config.yaml
d_shared_expert: 0
moe_layers: [0, 1, 2, 3, 4, 5, 6, 7, 8, 9, 10, 11, 12]
norm_eps: 1e-05
rope_base: 10000.0
init_std_qkv: 0.0375
lr: 0.00163
weight_decay: 0.11
grad_clip: 2.0
warmup_steps: 459
final_lr_fraction: 0.0
batch_tokens: 131072
Below are experts of layer 8 (counted from 0) of a mixture-of-experts language model. Rows are named router (the router's row for the expert), gate (a neuron's input weights, with its number), up (a neuron's input weights, with its number) and show model dimensions 0-159. Each number is 500 + 40 x the weight over its row's rms, rounded and kept within 0 to 999. Numbers have three digits each.
After each expert's rows: "mostly gets" lists some tokens that are sent to it at least half of the time. This comes from a sample of Wikipedia text that the model never trained on.

# expert 21
router:504487556490487518503481530456538520475453463581578505501445500555495505479503519531539504518626456461501458492547554484540450481453524475416494484426523494549568502565471473414496513475525536486530537494509508447489466549396529491512537512495515518524501504441523545519559468505453457535547490523457543593481544437458508564410492528522490544514533482495429560568453510522553474527549421529525570432450511452500404477503529543512506429552505486503485529525483535514481497493517502
gate2:451471516474475460517513510454534426617466447553540497540483527515502511551444490433496475474555429533495513542559547465554470549497528478441506445387465483565552459493507464484533536479428486553558506494488523500415468542503491493497494509492483497532474512444460534453578466498505484484488448459494475425519502453512526560484475463469484611521424529483450512470443509446503410490500548511457521486442575542503487487443519500519482448492468495471458544484499554551471570488465438
up2:516507540469515481517492467514452528499455500492440514476560486526475483436515450469593509500533565442497513515470478517497488489447476477537541545579472534537527538526517510492508471501555520416483516536469514495582439480417503516547551516471544569471540563530457426502463431501553543464453549578450486403528508494576519511475558570541506485424538533501470480585563512548524505498526497481560493481516490487516562520501520501518531547445581482501453461438500402497513421500454525
mostly gets: "),", "a,", "i,", "- •", "o,", "',"

# expert 7
router:473454568494414541560478504497519473509470499515522457589380501551499475543505560520519498526580447490468452457566514493500450492422450460447485473528532526581503486557508473460542513473491506461557574501487543465447487510422515471517531556519499515560497465459548538462548453574453513526560500506482527549548519454459516528514468522540519551518463472507486526555490436535571427543564489520485563483442530490511428478480478510432525457559500491473465489505459572554495471517495553
gate1:482525530434430506582466458536502458556472540450496442487449450526477528517455475500517540529485584516492464511522439497520459590464474528513510503535542551460468483483523552489548557561501536522534577474470473489480531544416424469491473578588490570427515417603481453422530530481434505489452531505502507459530523491488493522544524476493527509495489482419558524504580503545515507529446541510489505504473546527506495456483513555472504459477461492522589456447481484537449496452473555
up1:505510500371452477534484479606583492469534494395492486488542502518525527508483510458527511565380537524446484538515461506516395515507553492527470512471557521494515543507533532496565560535560454441504478506471491545482524488493498429402442466504467462535495486456519508471578528538449428531417542524475441424502515499500459494478471513493470457518534450480559534513525557574500443480484567494502513500469514512476454490501539529455500524553486477506549498537500438567481514494502512
mostly gets: " in", " University of", "- •", "″N ", ", in", "s in"

# expert 11
router:489469510426508569481431499497555552451408513495535504503490453516528497444498529522532481514527479483520455499514517507565477473470496481505475400430524528469489514573503461500430526436508541485508549545491480386500497528416511471498527532476554537521562529477491546538529492507490443549503533521450491538485512443464556571441506516522536561551524505386459487475446523546559521549530490498487589448449477503518438456556471547485510512557489469540570537491425495551458542437486493
gate4:565523467543527499497526501560470476549590525543511507474531527528485493521471514483562496442503500493519558445472538430442481539554475482496493524520552438467450481487497524461493573546537442476527597514493505537481488448613419496510405431597474449511468521448497442479498558470484545502503533472488470515471515546518501451594526468470516478507513497518531446486486487441499468523545504490516513570532408593500567553486539539523499525504507544413507425508501510482453491463458465
up4:544513452451444483524486493464499429562491567479518526524433480370526487453521453503517457521475470460529450476567507527520473464540441484499496423497511487498446436546543433462453553463495583529530537477476483496554456534487482499417541547471544515540491506513457518512548533438505524508463477491445489523450566501448497479506498479470471485483474520432470548524462514449476438541542467429474581528496486531541479475480478571480500539487485478526650486479507563527444451452493463
mostly gets: " John", " William", " Paul", " Mc", " George", "son"

# expert 47
router:470482535507495552495521538464489567502459471529628450526504445491491459475458502536535545537561484471466507507568485565556489458513500454470422418481516500487520571500513491500432519501522544439594511531542527413469486533428531518454485529518491473456532526502490552473501447508483456522575456525444539560449464461484550540461527457520549548538541519462448491529474484568560524519546447554502507483455452484512405522535494523435492457575526476547470537504436504574500513460505512
gate1:486496518459498424501455572532524428548467481488504468508526532543525460581523437458447455503467475461540525490421461479488399454519493467471482513483507510464500413471477556488450522520472491501483531448503498413507513417462462567531491440455502440450462457461479438473487453489476510539542460606542476595497455474574540457444498502525551447537564505526465522528559485530488496471486507574504538506449485506506514552484462577471483530517524458565456455539436544508479489472502467
up1:531524453526512502524453481459451455551486490512478563491577542500470487461491507516501475435455573516530546502525477507593442496472414557449606482535434493484518444457482524541590407494531467524520586477490481476536471463517482537520505460513468472512452501570526501496511495492521492503469435533482471536465508430469499519509485537554503505537475508462521465519476528567485445472503535599553549501504489487496490444556458606483505532543550533632511449518495573463466505507530478
mostly gets: " Sh", " | \"", " Min", "ō", "uk", " Mad"

# expert 40
router:504446517500476557532503508504469488519450567552493466520442459587485413491468490540515488572546493361520543457588484517540474506501522527488488485505517564492465487557561474498491543476570466512550551505536492439467465473478515588457527481428541534497520540521468521450557484537500441505505429532503550596491487426456580516486471483526528503528508525476429543494540458554544451529510508565492537453483483509495462512503441525466543523550540505585508495574470535544495486444531508
gate5:555389475549507493472449581447459473563466425487480513530531457530495574515502537501494494490501420521565482498475505526498523467540538501462474397496517489542463452533511518509495482458522432512513553488516454508561538496545553427553540463486445470549511532497549537475438552466446523497512458430477484514484426545498495579539457466503545530517449544480467492451558515485507478473441495535445613488484491557488533479582511492484446554510481472514433517494434517584481476505471549
up5:518520562502490552474418489480487460468540523508487427527426497513488496470524432446525481450565482477507507579472533442493544545518416500443547581544500574497483456502436505533566470576483485483490481549499532485483491497425490528530477503459434457472524430502450529523485485570522522550479512477551475579500462479423432568517534520488498621544474508538500489501564486533526499490543504503486485468559435535483506505529492491486542548487479493467429472495413421580458546503508534
mostly gets: " third", "itor", "024", "-f", "973", "977"

# expert 62
router:481422539502430533488400564504492474536487528548525432524442502511492459470550501518508520494556459438501495501535522530544459476409526517473426454483501480534505482562549473457406503505567586528523531504550501415495424587454528537429490496462476494485517479454505584510559499518512509534545445520449524484518545466493530566490481515515500555517451493511483499541468456521492480536531472506521527477444519510482406459477459488447520502542487467549475511504451589599425517514521454
gate2:496544515444438546472525531564508522497467569508497564520437527526515523466551472568540536492466505391527585468575503502438417516513432514519486497434517448486502464537517440481496520591490513485475511523593526407474529482514470469503569487555521528513468523533518475504482566465519411451463432519473500545512589489437557541508468533507484501486452598492496521533488439514476517524565486446513516564458545528497458508421502501447543516499474457499523475482502497500524453486485565
up2:468485578499545522518554441489468507425496504476532514556614482491413458507545517468571502489625491546425504522475430527528442565559549440420552464511482552511530531495538486523533474413501524500484551521502532552489491512517496554441445546420490547468536515425464486479480471546485552515502484445510541518465509500479463488498504536585472543500548464467506474492521470463535510466503468544556418448581479478561528514543527517498523492466483550454471516498476476555464499541506477
mostly gets: "|---|---|---|", "|---|---|---|---|", "|---|---|---|---|---|", "|---|---|---|---|---|---|", "- Genus", "- Website:"